Experts of a small language model.
Size: width 128, 10.8M parameters.
Experts: 4 picks a token, a sigmoid router.
Training: 243M tokens, 3862 steps.
Below are experts of layer 4 (counted from 0) of a mixture-of-experts language model. Rows are named router (the router's row for the expert), gate (a neuron's input weights, with its number), up (a neuron's input weights, with its number), down (a neuron's output weights, with its number) and show model dimensions 64-127. Each number is 500 + 40 x the weight over its row's rms, rounded and kept within 0 to 999. Numbers have three digits each.
After each expert's rows: a language model's description of what the expert responds to; "mostly gets" lists some tokens that are sent to it at least half of the time. This comes from a sample of Wikipedia text that the model never trained on.

# expert 30
router:490566486495503556541450533537491498450476524427521481551539495555483539521492558533502530513502447469499483497455502543486516404559511499465523505461497451453419542464466595476506525574518529
gate0:444530510450489538487497486531520515447467545476497507543497437492513480470545587563502532538514501522493561479485453470436528486559460510474599470559469528464443533502432587528492542505503429
up0:409490492435475560513531548537559551508496558447484502478512456536521465520506498467497557443450509557562509515518469487470501527549487516475604453567474510451510524503459525504412515552515436
down0:494552423527522473450427531508476492470506495429478463533537495493474557535406457511505478477511504550515469461511539506460533460478453496544502465493510483494494572443479566448528466501502565
gate1:455511503560533455552482505443545476409549510480510426505570529511462508421527489446523541522493440526536519505452537488446509436415498515570480525343463493511491443491588487517489512554510521
up1:521539462574547545514469512475521547506506433487532505569476513510491516526514545532456515453479579490512458538572486484527462521468477513525552556495491502555509502478529484524426531606430446
down1:509542415441511570516565539494487487525489423522527524510530570550539460465450509467435479456483546464460510448510515535518517509517562514469585467524490437477554503431535443592460488606474449
gate2:531496502461411532484493517410569449526484476504463530506549491503517547474544450438438491508472510424448516483528530561508497511507543544494489577561505434499473492547455519488511499540405471
up2:531529556531445487513452430465540467482533536539534526489477462506541588430504523524462516498548513511519501489540509536510533495551503527476524553522545480533385562525385501437539456539487508
down2:499470524480482508487470483496567516505527518532507526436473480437491443564548567436532520492528505534465497539460511473480492571507533603551538472513506521447484516513536455541469591412516485
gate3:444574498489511463535555488465478460517499517567494509569428526436529505509511576459434571467409535502496456567553467579397520526549494454465482473505518485541475455478555512549564498500502480
up3:503540438457493442473449512513520492531560516463462445499458504497526541493577598493461548521510435499493521539452499588542545469621501498504515479496529412526438527499503438534506450498469553
down3:527454533526484596459385509522450512530502500471433445505490561495461527460485550480546502471483491475510414542505466454510517554524448488508542529418492501529472555523570462564514485511512523
gate4:491475544474522424496425546538555467508477552469420427508533536473555523441525519513499596486468509484549442498514509522460526453546547517439494501465469528473448539467458509469519543549482518
up4:447547461468487450470437536535479519470501524508469449540521479487558498487529468540518556518480560411532494519493547524515457502523522458462437444435420464479484504453501533510516524537557493
down4:522471531494451504455517493506456548497513457529455534483483502506437525595475461447534512507568433504539450457458517517488524510485570504500484493537544381444494574529457512503448472440577565
gate5:509477444506485546532465474477454491531469498461523563504521518591524539474481472498493542560517500496459521472600494495498525458456598538467465600498483465575463454508443498439550511537487533
up5:516497432478469583478476540511519526597548526537512484560536475538577527534547465552562479494479620472499546538515592503478461494496513520500550472525501540522470464538532456493504555501511481
down5:528552491482456520455474588538524430490501511542487414499443466602498493571449511528488495524476471539477459491560459496539561413456516528443463471467470577510559446520519546484563437548541521
gate6:566526478522498447538523452504531514493500505499567404515552534503532538473539517535503500532501488533531539436471408509515511491475505548568538474538442534455440470482504518556510476500463407
up6:499472465532503540491463513433512453480464535478411475477527402476586457523510496497437526509557498428467407469526518540465486547486532480484581458472513461534497523473440429582462521530502514
down6:443588480592555487488518502472548485551531494549494511492517470489446457577544467482440551416459554495542502456573522502453488538574540445490532454529476447596477491485501523443510544498512512
gate7:570508488502511544511492596391497448499485537443486513460536470565478501455523529467499506515556490475509514493457463472539449592461574474451527510519475465507463548488408552501536571507407486
up7:563438517524516447481470494463573449502470446429474459489548504476511498445541517448496508480534476479628582459528525463518473526474539567416534490451579535483565521518562485473524559534476508
down7:475538509490483416533556549520531526516431540447485480562424476494488478486427536444527515497469462440512508485443498504535484476443472487479500523531548556473564486420519392554488492478459443
gate8:458489504596535571544516520512516505450564528527501518494521504574499554475504469441485506494429471500492495559526439514474460503448515513510435420477559494454552562477499540517503541587487453
up8:493508494534503477515492452550528541459560462575570563445480501532467490532489461477459501478378487484545507500574424506539544537492497484524509485477608531484514479507536423421532497540473437
down8:490496441402476549545458477490508454491454555443446472476513517598523503495503462468518442531450532510449508502519481500525469473474514553505429569522475496530471529434539559484456434540578575
gate9:484481503517517445486492568428469463442527453466622536572533459497475478418504490449484489474477484512504484596563509474559483536513472516525542522454568532485496513563556486565448504536484519
up9:596454512514442454521469506495443465461539489495495513499490453496457562513537490538468506518473503417500545504441571543488572523525505442479479524539441494539517509462478541519555447516430433
down9:488543513523539474483509467474503476509474522473536542539484532474555515501514561555533475453511426454518431535497461414489516556496461521479527483485512430571437537527512564420550493492448444
Description: Vowel-led name endings
mostly gets: "ina", "ara", "ana", "ai", " Australia", "ino"

# expert 27
router:469462505446521512521450508444500492514533517473540468522533501453557517520542506501484539528487452443574517444389475450519452523536494515474490480559531495492502531491547461555528513636435424
gate0:560504452501559567507490601503490514508475489548516481538479509537486493557565531537546458437487477554550484522441422510526503516516486473543558495527488465562466540506506501492478557487476546
up0:567513481502520535506517583511488477481507549545565488428487541534434522483558511559561478464483449518570506437462440504566478517516531508524486471503449523541492523501487494502444537516540501
down0:538450475468502430537564471506440493530505569596420562525488431500542527547531525468523532512407524449473414487539507499499482524425503494524518465483423494530480529461521464521469534476521506
gate1:466484479531501590531505485539492503542491496459532506518586466523481463572503501484465526547485534462524491404453452510453499408476511488457489491426523528550450448481512472556487532547386521
up1:433473532506471612516491564524476489553458433464508442492546545486475507518456423495503497528537499487501516422458403476511564461492506534535499496579479464529506421425516465506513488509461450
down1:537451489441494437517518461476527470512568486483487513539400443496394524538421463499519549465472445505533490558497537525524496506513507489476461484542503460505521483517565563524522507520472572
gate2:548445515478498533489513432538497496568548480512506514533519549500441529508473472482463544508515462408551477555547434492493483426501536456528451452491493480501444546536507473534485557602408477
up2:467501475510480496428456471480515530518544518511560501459517463428534605474492443532472518506513497441549512544492515436534496465544477536476453494505490456505549579526516439552520509528472403
down2:480492477529530479550419492541567527428511443461561394468538481567477487523481512492530524425574561569524472529469460533512542465450516499491543487463487566437452442475529524545441525483585458
gate3:526464456485442506506533547547588525429455569499453559406466488521499502579480554525541487500513516498531528463463513502469548461515566529510485472481553499554417514528521519521556484434478529
up3:476413430463471488446431448528516460488511532579451547415495493504543474567572498433529502498527528530462571481466511474492505495520492512487503444525573475508438545458550510483543523480502433
down3:473504561454564487490539474520424479461460498545480496440491506472514475491484512441510509530419534514524514491503510479486512555553434522550480506563492497507482453542470427446442525491524580
gate4:540516570495443519516418557524519525495464449492482513427448570548484486480529468486540492504524513446446536478501470479467482506452556492512573532576536474534488430497513507443423415516398467
up4:494474457507480469538408535532521497449508563520453433574478497472606419486486454554505454511500512546565564500450497426576456490494522525477570451542459486522492493533558518498470535525496458
down4:469421501423463513468477499532520518483502489479441490490463522546490524491501519451435467503496574512488476440505406516528460495412466472515486411510454518441483518451541533526471525477489423
gate5:541451592508484531499421462493532545540497489586511480473472490496527513497506512520519456579493468446559468556504470452570476462506400488470475546536545455490550545605482468513588429516458478
up5:514490535583473459514411493480499501453500478472561461455580521484453490498482529507525485526530404471488522486529494480590472481494494536435483560496531463473551513555478477472451527575483479
down5:546479513519471508420401493496524500504455497514421518467576563494478547474503541440552498456493469507371483576480482488470539484517478491537492487543487490528438461486491460546584523481492460
gate6:549525499529585555476436459448487508522507467494559448536506557466552470466471444535495578554541491463523532530484531497579521423558499533518535554518536478556556510533456460487512442531490531
up6:521535466536506476446452467504506477444537483481517444499586577503528459426487573508499568553544477494514575502485485499473519454469469532447507433466471502497496504522513498493469517454461542
down6:494523527491521520471525461495530519476499528473427516492477481423449531518474472567532504505484458504538490470533519544466494505496500474561550531484496582529527501483507556457532506528574526
gate7:495523508486515454531484498502497460553507487448440451506532491474463477491600500576523548560456504443558511520513490537443497499599494550450530461478523487574462534587518472436487490545462527
up7:470526478471524481474563496401505528530536529504408450564489529466509519502597477547503518546424505483522512497468457479501460529526469484442463465530474544428479568551578444479506531546440490
down7:545572553524539562499544519509561399497547523468485488498555553531492565519478480534467541558471543437526524502477523544468505505465456591525508468532504505528544497504539546487502590539566562
gate8:477501496476491526534465441509523518511486496533573534601518494511512520535479487528490508581476458533510463550457493449614531541530530510486458521551513467501543444501520453468513486595482460
up8:492481494413431425463478466453536450481531507476457478485531455444525519498530549439420523434537500475478533536401581535469480524533504475506482502463521499555435495480556494434494479408519495
down8:461446496448517448447594542544491462526510538526531471436445534549534464570515558519431521568518465503537525537546482445532484535445471469456488532559505475472460563513478565473584501538532472
gate9:467538455517509526545446461457500499523568496479446506535555517408550488528556440543503607545511512549443462517544445502510535521509489561479469467562543456500471564457458533470506501556429475
up9:480548496504482511531490511426472510506581521523416468514507555470517537498544500530469581507456479456477443523489456469444534518498519577516486427520465459514455586432491552518506532543462413
down9:508540574461509511523561524539501555435486546458421534478517557565519506421415490497463490521514467469502509448487497532497552411487516467503529534429541450544464492494502514522505512501464512
Description: Early word-piece fragments
mostly gets: " sec", " tit", " cap", " Cap", " ro", " organ"

# expert 2
router:555462578561490548498489499489509499501416445509492481569499498546507485520539516528575487551472496547552493459545499535505517454501607503485592500465462477486413517543469473527534548544456507
gate0:522444559505456506401493452427539505497432466482481581449465454463529482473501543499508525454558506494590500507535493495474590495558515528488520486470537574548502431522539489449492503525458486
up0:475445485458456456413379520446520507504495387530518532508472498446523521473491497499524526475553471500568523519500505512527645537516501513524520491474516507543486469488484501459452560461492554
down0:495504525548519534477553530493495429499575504501501537569395450501466503536466498526497541520573507528531545552569533507532453560471477516525462540502509521492515520458525509489496530479550556
gate1:535520493531494609516567461532440519486492507482483508552531419449501494512480503523482467467597535529463527463489521528526498513478533518507493528494480493470539516512475535514441501566456439
up1:520532591502472601499550544521514520529525494505474502549483519477509457462512478520512511511557498541492481471508537551505552501486480569444533493497492495448512544532429538504478542517470532
down1:448546412459557526505463546561474499498438524493465539458497474482456441493433453422516511508470536476495489512465528536502495484419446491461485505524505499491456551493528509494444475523522481
gate2:555503426477435488499494386484464546501457464571503518517544464528555529485429521523486528504544542494517493495459427476478482485507549506503543519512437475517423539471481594478463473515487456
up2:569482502476519461499526428520442509463504394509488462525576409551479470511436500549466502564545545523479470430442460455507476449502553488487519537471437500487451476463503485498440468526501413
down2:496523575495552470499549573572464492452518469543506484430538503492498470565505463547473465544451510468486499503478554503490509568480520543523560456459469548568438438473471510424517508520517441
gate3:531520482524496481496496542514463487476455464525466517541613466496520473545495524550532493528525515547471457536485477546489534508556545512530488513413453511463457485437514509455541552504491476
up3:478523466508455485501498548489499579500460562485537453467569476459453516506510516472519510493607524490478543478505460524467432536531523466539543474416536556494458461539535528560504491483542527
down3:504596513527510488522480531496463456502483519557555505436541524499521480500489496471444496529490559472526574530542423463501546521496504448548471532500539524504425497479387522564552547499495501
gate4:554484526526533494480584457489500493406505452442536535509464462429456524467526523508485568550466512473520490432510474503446526489531549510538556533484491488477430524537544490432514526447425494
up4:455489550496519449513505496495531507473485486458456484539461432491508478538544504556466567494502500534515450480562467473414562543513585527505569547488443560499466476507489477464460557487495527
down4:468526502539479457528532502495460535474614457518430491473562553552555438513549478493492456522449524503480505452576475438496557497507476442550477414525485496471551518491478481539458502486622500
gate5:497450581556456483495446453525558448544439489576528552519550400439414490464551514476504525495534479475530491529534461509501534451495523476488549536530455485441510471484559510485442486484471451
up5:535525575571483510525446463491550462544524495532478530532521456541500516497521453507521537434490456535523546511562467493543504466522484459472542535547438378456530451529466459429488521492514454
down5:567484476519478459488549450524479506491570531568540536457501499414427553551579507443498464460492505477494494512497497589481484499483509507466477550485529472458492503521393409426510526515442494
gate6:517551602526473478494454576490527461462485525562532485454509444489498516488541487520521538498427456503538559477418432492542453545501494568525472534469493465505513524493439501594521450524510464
up6:572507522464469463500521490505502479508474553505547512505469431523486551500581502539510456460495570484566534445548402544456435543498547545511541501493461493433403528472473473544551472513478464
down6:473470483478538464491451502493461530588497503539538526466537496463574590483577543468482546487513467510494526492527541532504556500524508529537512504499488506450459446534454404508441496420499537
gate7:460469535523523591493472548493477445532424455522435475555488534462514437509533500567505486457481444504519489516522534501563548514502496501500519501506498421535467535523439511524535534479468501
up7:499514619544473547543500506509529439537473451506467415472474528465458494442507492498504483525502477501520525541543516495537507441521416457514455540451440465512537451527543482566531482505535418
down7:476506503431433446528512509502524546413493531492538461487515479478526547502477470527558463488461479545459441496542456522465451531464467498398535492481503475519478474463564569538530546503509525
gate8:518533525501497521442503463561550492497495536498571464544614475465434511519584493519542472477517442531526544452459473484470532485538480474515487607515529555534539443481489544528413472555486504
up8:504570489454506543510479507543548487481492479573589549560510518490502443530481441483511494404445455512532461483525478520497523507526469453505481535464477482506475473475476473494500564591450524
down8:468564493512561452524551503465496519449461541511489487476516504509492495569528505457508517470504524469504393456472480540519473555508420509533479504534513582518446546574490466528468442552501427
gate9:478440536609508559543475516406448511454431519501492481527557510469522531562526466467482433458410467489524501472503495436544519491474468478537536568546558481523525474434513584593485498530456468
up9:540499453576507530469449461464464493529438545532447474522528449481535491561505461559484468437471509521520484446533498418537455522474501507536572541535493475465464459463606535587515482508507508
down9:476544492492480528556498544501464489598448448482442547560472508408580541503546467536517479464482496467414562389518489567504461499441455404508530498498517480499552433492498514542493514449563459
Description: Word-internal continuations, commas
mostly gets: " film", " new", " school", " work", " time", " return"

# expert 49
router:520505539521491515523470492515542470480520484492482497481557502493471561433551501437415480580542485449560541446496523551429425511525515488522438485430523484486496482551564511523444499504500464
gate0:489491479597442543527498525453500466465460437451485549468533430569511482484459508439476531585479411435514457510544524482488491516535476524479538490461530460472496524523490487499559521568512441
up0:485480466536519503520452515432451472505498488458458464530554416568526537453531505471518522462523459523467492533508546459433471480580463405552547472512494393418477493535396526499566578563534473
down0:488537481487479436602538513553465512504504466518591534456513518473482518477493517444521449518543578498474518457494441469534469462481532488540461473513458545531561425480473491423530522479552442
gate1:517515477508503487519478564461453466575504498460517446527515418494463533502524474548506507450450478468575450538544511522482566552522566561444526528433448464486537508444556476516472508501510467
up1:526462532519507502526510555494447445547501480522517464467559431523437514437445519485553554475497459458514556534439535560506505462521500415506507548529513460459502495472466444445458502487522413
down1:434550456443479462536502516472537529394466490511500493461550461460545500539458524509467463532450547455500553502489461479441555552509500503499440508508497501458547428551504511510500484536571619
gate2:559517526553440563539571550497605550525509504502571425513461515563458409488529512527489456515401477492534486547448452463487478524548532467517500520492546478466497549477493509465517518495447428
up2:522483479565459564470558529557626527483475523446548391481529473551520525462479488493485508507512495500471464569459427450475457521527477479511479581561584514523486552479534526529519511498494445
down2:475488513502470527477492367502507486550536514432543491537476516466524462501478521487387510474454520465472477517492477478448481538497435431536486499480532545474451547497474467487508523478503526
gate3:437468525561530496486504485489544452504533467561432564485434465505499586396508477455499488568519508473552464516431561547559533472558553478477524565554501520485536580564454507449514463504485442
up3:510435489519449445489480491505534529435460454507505421572557480415576456500505516498540524508535488532507544514458506511431534467515501497487471528503608460553492548517498515442516490461495439
down3:553538513527505452514493468545556509491503486520516531549516522570453471533466520579423501466479481530511551405480451492532531478579528465508503505451481486497479464527562476500490504493546472
gate4:521452515514529594431529493475578472474537524459560488548545558537456510489503510495510494483473499522497471535469499535465502463516519487521532520449575453502475566414523530577487478480518490
up4:506494495536502539463528487515561610506505503465522542411496546546463547491542520430433494460503479551442488543445498475468477451519462463540493555446552478491397524501555552485471468533456562
down4:497426449522513505443510453518511487493501534368514469538543529494497490517459478541506544495419548465428478537504487535496490471529464468477510566545527449422512564483468470565486510499551497
gate5:521476472531503533448451462419548496471499492485497536457550469491524480507497431524442533480474469483496424497548531471470501410519478558428517586414434504523363521485521514491449452539505494
up5:538467528467531509425486446488558515516452631488489529380562500525548515517493500507441458503503589490582529433458508476434502487530515497477530592444482491496429502496496582507484503496538493
down5:492462480446535519454455496539494478486522489514515512477519489506476451465463498473516410479466506472483485542491458534522468455418389499456538523472459446451485491446562512498441579494546482
gate6:464468467555541534505541506466556481514467517501468486425562513533525498401506505455644492515498489468505512566544535492497497500460464477482560549446518541541471522525445475595543500541446456
up6:484475494564536499501462487459489499489504557519483485480529439433559497522529492429508455502447563473537436551478456522432512510536520476455521490520546571516487558516548465489490505554450453
down6:472542406541488510535495522505531424437564512514523483577475412615553580478427461406503475486541493541483471498507524516499533518472504509503474499476480501493473541531536535542495474446524461
gate7:524526494469481503493555572454512524504500514470519418526590487512496493544538558545503510552495490461551523505460469471529515490553464476502475514557593577533459565469502517544493527512534452
up7:450495533526432502454504481524480603526527566514521515560515520466523498471535488536490551526465500520580435539519519445482518465466491553531578460481519419446459533484480525508526479561445497
down7:503482485476451546480588498548476528507559452496476495486501497512558558536494528497449525476445491514476517545478560528508495569609470433518551449524537450448482474492556582517531538486458547
gate8:473444598532502537532549486456521472511524455473501480470528535527545444532574487484481527483541477542536573459494497472519537472537467551482553445496451454487463518420468536577465463550493491
up8:535433541533512498512529501459526495505549480461460498435500491547499473543516437544444505532483493516526527445476500510580515484530462498499489467507444422467523467449499593631490524519489539
down8:530422501474476508553512498571423501532503490462413560542485523519432482549527525493513413428503477529401433451522491546491533522453472468490555544449483444429536536470468510509518466577485497
gate9:467469558582525489508489506486556524442503538447524406497537443515456467448521602516467484501477513497461547481447493506469537514494520486487433570468562525575506505513383581512562516490502543
up9:493485550503556484472464518442515552485498456421460443501485511547527425431523557387465502459524493477471574477426471478432510509526547457536419517472530511499468498469446569490512498506487547
down9:472445484502497437513493586538558491501515561544529466502468469456446471513522489500512524551510498568514516459527484473458511571426518572466442550494534520554509542602492493511560525485511464
Description: Name and code pieces
mostly gets: "\\", " John", " +", " Mc", " St", " Fran"

# expert 33
router:494451503553510480482505510500478520553438411574545454545524528546452489479499600443506535551528491523526519502458457518544570508540514531547459509467476462488502484481537536491509503539523475
gate0:533455509524484517519494479540451517544462528589499467532588503550513509510573498515512418485550530436468502495523458508492474511478529445512460462454521486441474542554523524417470556497443499
up0:539493555550491522534516521556484518497549448564569500540494550524464482578498535550511447513515545539472585559468499478484569505524494480542511512505545511429450485502472565445527526463506469
down0:512517482516425472500480503517533524542499489511545468485526572526566547486559436457529523553513498490444495484485411411497506512582522526562463499567542500437504518493509496465498480513568539
gate1:478483566491456484542429498524440533559503456549583475536535495456446513473554493536502579480490560539533462539492531515546542476474514492554493480523506441544483458466488538533402426513496472
up1:547473550522487509548518514493474550551440530525479477530489465582506551466556512565469510462513531523537485517469510497466538506443543464543476466563458466472521476379502480449482559501522450
down1:457500549514527418497525496499443463560451559504500471511493483537464517510523488539531651489498485517510509479508537463573539504490447521491455441521432527444534495540454378527499546491510504
gate2:549498532485489461483533523501537508534414570494485507506491473504502596406499508478510563489487486529532492550461493509578559461516477516504510477471479442523527552552477538518458506488546449
up2:500480558502495476436481556464565534483404496522497521458492556529547583505464531518482544514476520548530547549439486589550518519455487464527507470540524513506530508480485525561471579456561454
down2:548488472597463448492583511488513529565489530544581538444519526513559562486583451453544498501455499461478535519496522462494495541537486449524497418568445517477518453476474471454514567529486500
gate3:527462430427460516496486575453505461544522458564425524480549561497508484540501564462527506445503541520491471498496486527482508543496562505426495518538523464501473481446482468527418545519467464
up3:492534501499511595455513483347491545461488431540578575526552476561495513481540520410487462511555531504533508529471545499444494442525435490444514493466499439469500557478498518534504438484456469
down3:475505441502527461415527532493447481524520503513445468460480456509537487505497473526448506516512556514539438561473460501521524505443454539591465488558460521483484558427483420526529522471601428
gate4:539452480521498455483354508513476448498567496502447441485568443566486422445469557464527502473468527546538526502468557545488521473517561598450510466502459516479510494523513505502452482487530485
up4:567511533498504406518468461481477464501508467502516462509445502448495457431487515457502474431579473573488529450437468493493448490509543556564501472500503564472526498492549498485474529480434494
down4:555563564501516405540499631510450479455528473514428466448498487466490474496422502485459554513509474549489514477469436476582565493540498544572457494511465500429461439556495415511534547498528500
gate5:563454489544445464576510581542516500492462546588448503495519465430512513552515483474542520483517456475505534499498583501505474482535548462503469496484515479491497515535501478447525532546468463
up5:483537446514440523474456499609499505501490490508532528530485519486452487547508521486439557539479535417491485441541567542476530481476468434462472454489522482537468492510565572518519465560414506
down5:521479566498490491571435474503575511493519528467489366464527539517433437493467526524485453559509505510529526504520537522491442482463476527505604477489479549501521472483439567526544535440560536
gate6:491458561512441491479500428502534469509497498487494550513510527547514466475469637434499500518582479573488485457450508556484522506492528469475464485536512514474555570591490469543446491499472542
up6:527458515569462486499503466600542443435521485575443489519544537473526475527476541498461573539486432550506501519443496478525488514525545507463441482502471466450526494528583452514470549490483518
down6:506529525456495487444479524490478481525550562506461461522522444549484416548495525542473491437472530506460460525492459474503500541462443471494464514434480461485456482564546473539524551519567513
gate7:606498528543480536507477518533538531471433436541530526522458483510503569460485510452507542538528547445495479509521442513509505487505474486550494509502562488498565466539498570520494478502427545
up7:569493529489434507511460532539506533492556460530468437477475523500490502502494504528467537512484475467547517566512469554511502477541527432488539542544516477494478478534472589562504501502435444
down7:491489555487544507536511454458491472527459490540549513546535507443491479542454497506454519467538490516416538568452469472448552493437465466522448482505503520453466514460489487438528525485436515
gate8:507459482519537574488541462544539533537484447503573479511558502539441535516540451527544494602509495525516485520555469474508510487525557546479508503436483510606512491530517534527471529488537473
up8:500523513554501465502552532463479476494524429550473463515551430602448535495522474448445475511558449523502496568535467479502533428526585530546521500493501502502529500507458515496470575510542440
down8:519457442550519474461532475534554487476503528517513517523505481459504541523485518572437487559582559474461548451513496481497494540462519464536450547556489451518506551501460528458488496427490538
gate9:523464474463425470456485484517503409532497443572573473490568534495490479470500510516452504487510489467474486470519422543513543505497519558475493534477419497487442509535473446514428476498469387
up9:521500516530490484495453513446537427547468486488522569461538509452470511481562469503470481420437544451526485488555475575516578492490521535434506533534473487454452471554498499431459481513454412
down9:513572464550500504461525616560507551484423496509482560456569505509391555553447438464553453520576473466498479458488444530537516523607542452508478550499471457507516526500517474505540498520519534
Description: Learned suffix pieces
mostly gets: "olog", "ograp", "onom", " report", "ism", " form"

# expert 44
router:460489495562559503490432494547573472519479529515497500492603526516506493505572490512549517559460498547535470501464460521557472388508514508513566547482499470566440502447520484529484485598454440
gate0:454490491502509507500480501442497500407542539539455473528447484499555510502558550547444535500400463546574557557468502487548460552549524516493550503508524504534486488513566542496530529530456469
up0:433537511494520521487484523460492453404549530495443410476501434537556460498570510544466531487438428518547574515475509505556462495479511521466503541510486482490512495437522558500500486571419473
down0:482499488511519514504453520471483507497468525517461495478511446393498510461606518512446529453525492525525528514472434451468539539525414523450474526566502534499522440439504549516504506481385531
gate1:492437498562494433537470506492465481525445531444481452513523525484469461489548530426474511455479485534483514517484507539428490459552563474523487564469511438531418571491517455492515512556469454
up1:491507504558520415480474607429509520483509528516458484499549485453453506488577507458514505489514522557557500433505438479459456509510566532482470518480491479514452542525500433468515498527505459
down1:494448485429489458465520552479499448513453475519475499489413475505453478527501526488484508464461484528482505538456474441527457531495466523519457457522547461450487546460455506529461546523534500
gate2:519470488480518553517456458506535501508477544554462404432548509527547544522532517489488482477531425548508488460622459486600464482537505516486535529553489456595436518434489459515445501466484493
up2:505499484603531494508545452406494523496466516565463504479475468437493466482565492512497561508468547513525498472474440459460525501553483506466508510478493541529527502455575550571495405549472448
down2:467393524581477447515569507484478523428497531545491469581545536449458507518576514476479490489579432489457506471478493473554447530484474443517544490491512425496453509540444467445524467468486517
gate3:530441503506529562512485563534504521488458448501488543538493526504474500503503493425504479454407537504569521563510487482509523442505491487539512516483570416488449537568489481527539466514593436
up3:540559466534556532477537487512505494489466462544466522514461515499468489508514472427484490451383505530514512516507409511504508444571493487513484466518506468506476530496549472555545518529466398
down3:444584485480502468488480530508523491495476431554496489486473538466610521518486439487452471490444534556375469553571507477533535531497543472471524464468549530540496435482452475502495513553530431
gate4:496450504503530495446468424514566485552482494493509553482617500467492534461488531472519548457474495563498464498438443465472567468497546499451537480494513505514488521456533485487484478527503476
up4:489437435484528517444545424491550480596500570502514525486573508503490514501531528467529524475491491551495457504526465514500510465496514517422533473484501504477510482424514486514513493523470426
down4:506518475458494584494544496507513423496570585471478485549465482588584512458522552523513490479470499506409549504489532469458491462489459470547461525470585555517478430486543564493509526497494455
gate5:488430476524522516554428563502593524563498508549547484513481569508453447520519523496552586487465528452473474430471436444498539464491520475521584510453432578525470550491526506562517531496398496
up5:498437471535529501586529564449530461452542469533448487566532492505468462467435508463482576469429525465536497466527496470532464502515545494494504504434465543536541456441569506602520463542425458
down5:509518508446497431455501496468463504452495501512571487526478490548407475480431566546491470473446438522540522506525498484545524474464513461441548548583440456514464500559481512481509488548540492
gate6:509470543553537461524560476546539539523497528497510488453500466490593506454517480516494541508442538541498567529520549501548484484496538544537431548510482462498467467459507496538500472514487420
up6:594543499516453560508525524503457421469558561487483494477564468577451504516596526546452547524485495501462469517537516569482503445522481528469434463524459462550482528498454550514550455552562464
down6:453537549485434456545532500417460544491494522537531577537471460492565522475459431459542519512524458529467489419496532521486537511515598490514570528516486451468521502442513500510471456513492508
gate7:530442513528507491508478454508508488466541563454434525475575542504525458523572485495501564501474530499531539577459581499466478542586550484496478551470558482576488532505517483518475463510428513
up7:518445526453542494476533513519490511373539515457487499428501528453560417539515539439486516480491477521514573554380538482561521523603465490522477542463505478517528499443533483535460499554469565
down7:510506544503549555589534510440435541545494555525484476434488514483450509482529489458498504469473473528446530434515515439499524618492500491495501442490476464508476567507508533488571503416452548
gate8:531502465493514499521515521493467406546484499511549500467477564483506486532562471484467461562524522565569491412490424520444539498547508515530531557489508517527515497562500439523525497530505444
up8:497509500499544548542478502489466445569486555468471485415495512512556485516547467614484475454445524524572467392556483562498501471469545451489505502460446427507458482520505419533472560521533539
down8:555588439488437501478472546549461422561494520507461514497436490465556512466488445433488493473519530447404409424551519525513608527459518544548491545530482494425550450557511453459534437557511537
gate9:524394486490502499533446416523487476532471486504507529536566470534473492518546536569538507544551522525528503475491498475553505468535534478474530504491560492464461471521485457470434528516449529
up9:530363432517483560495454450482555456564508502498474503484501498470507526504521520577533513591513507479541485440471529520508511486533500542482547508545531472444430500590510443447494532440543510
down9:536509511462463542535482499557499474575500460465524438518508463608531511567422471555542461551523499450485456471558517541492502483462570482467486481521494470477546468454572463553465501492480494
Description: Middle word fragments
mostly gets: " st", " direct", " gen", "ract", "istor", "pt"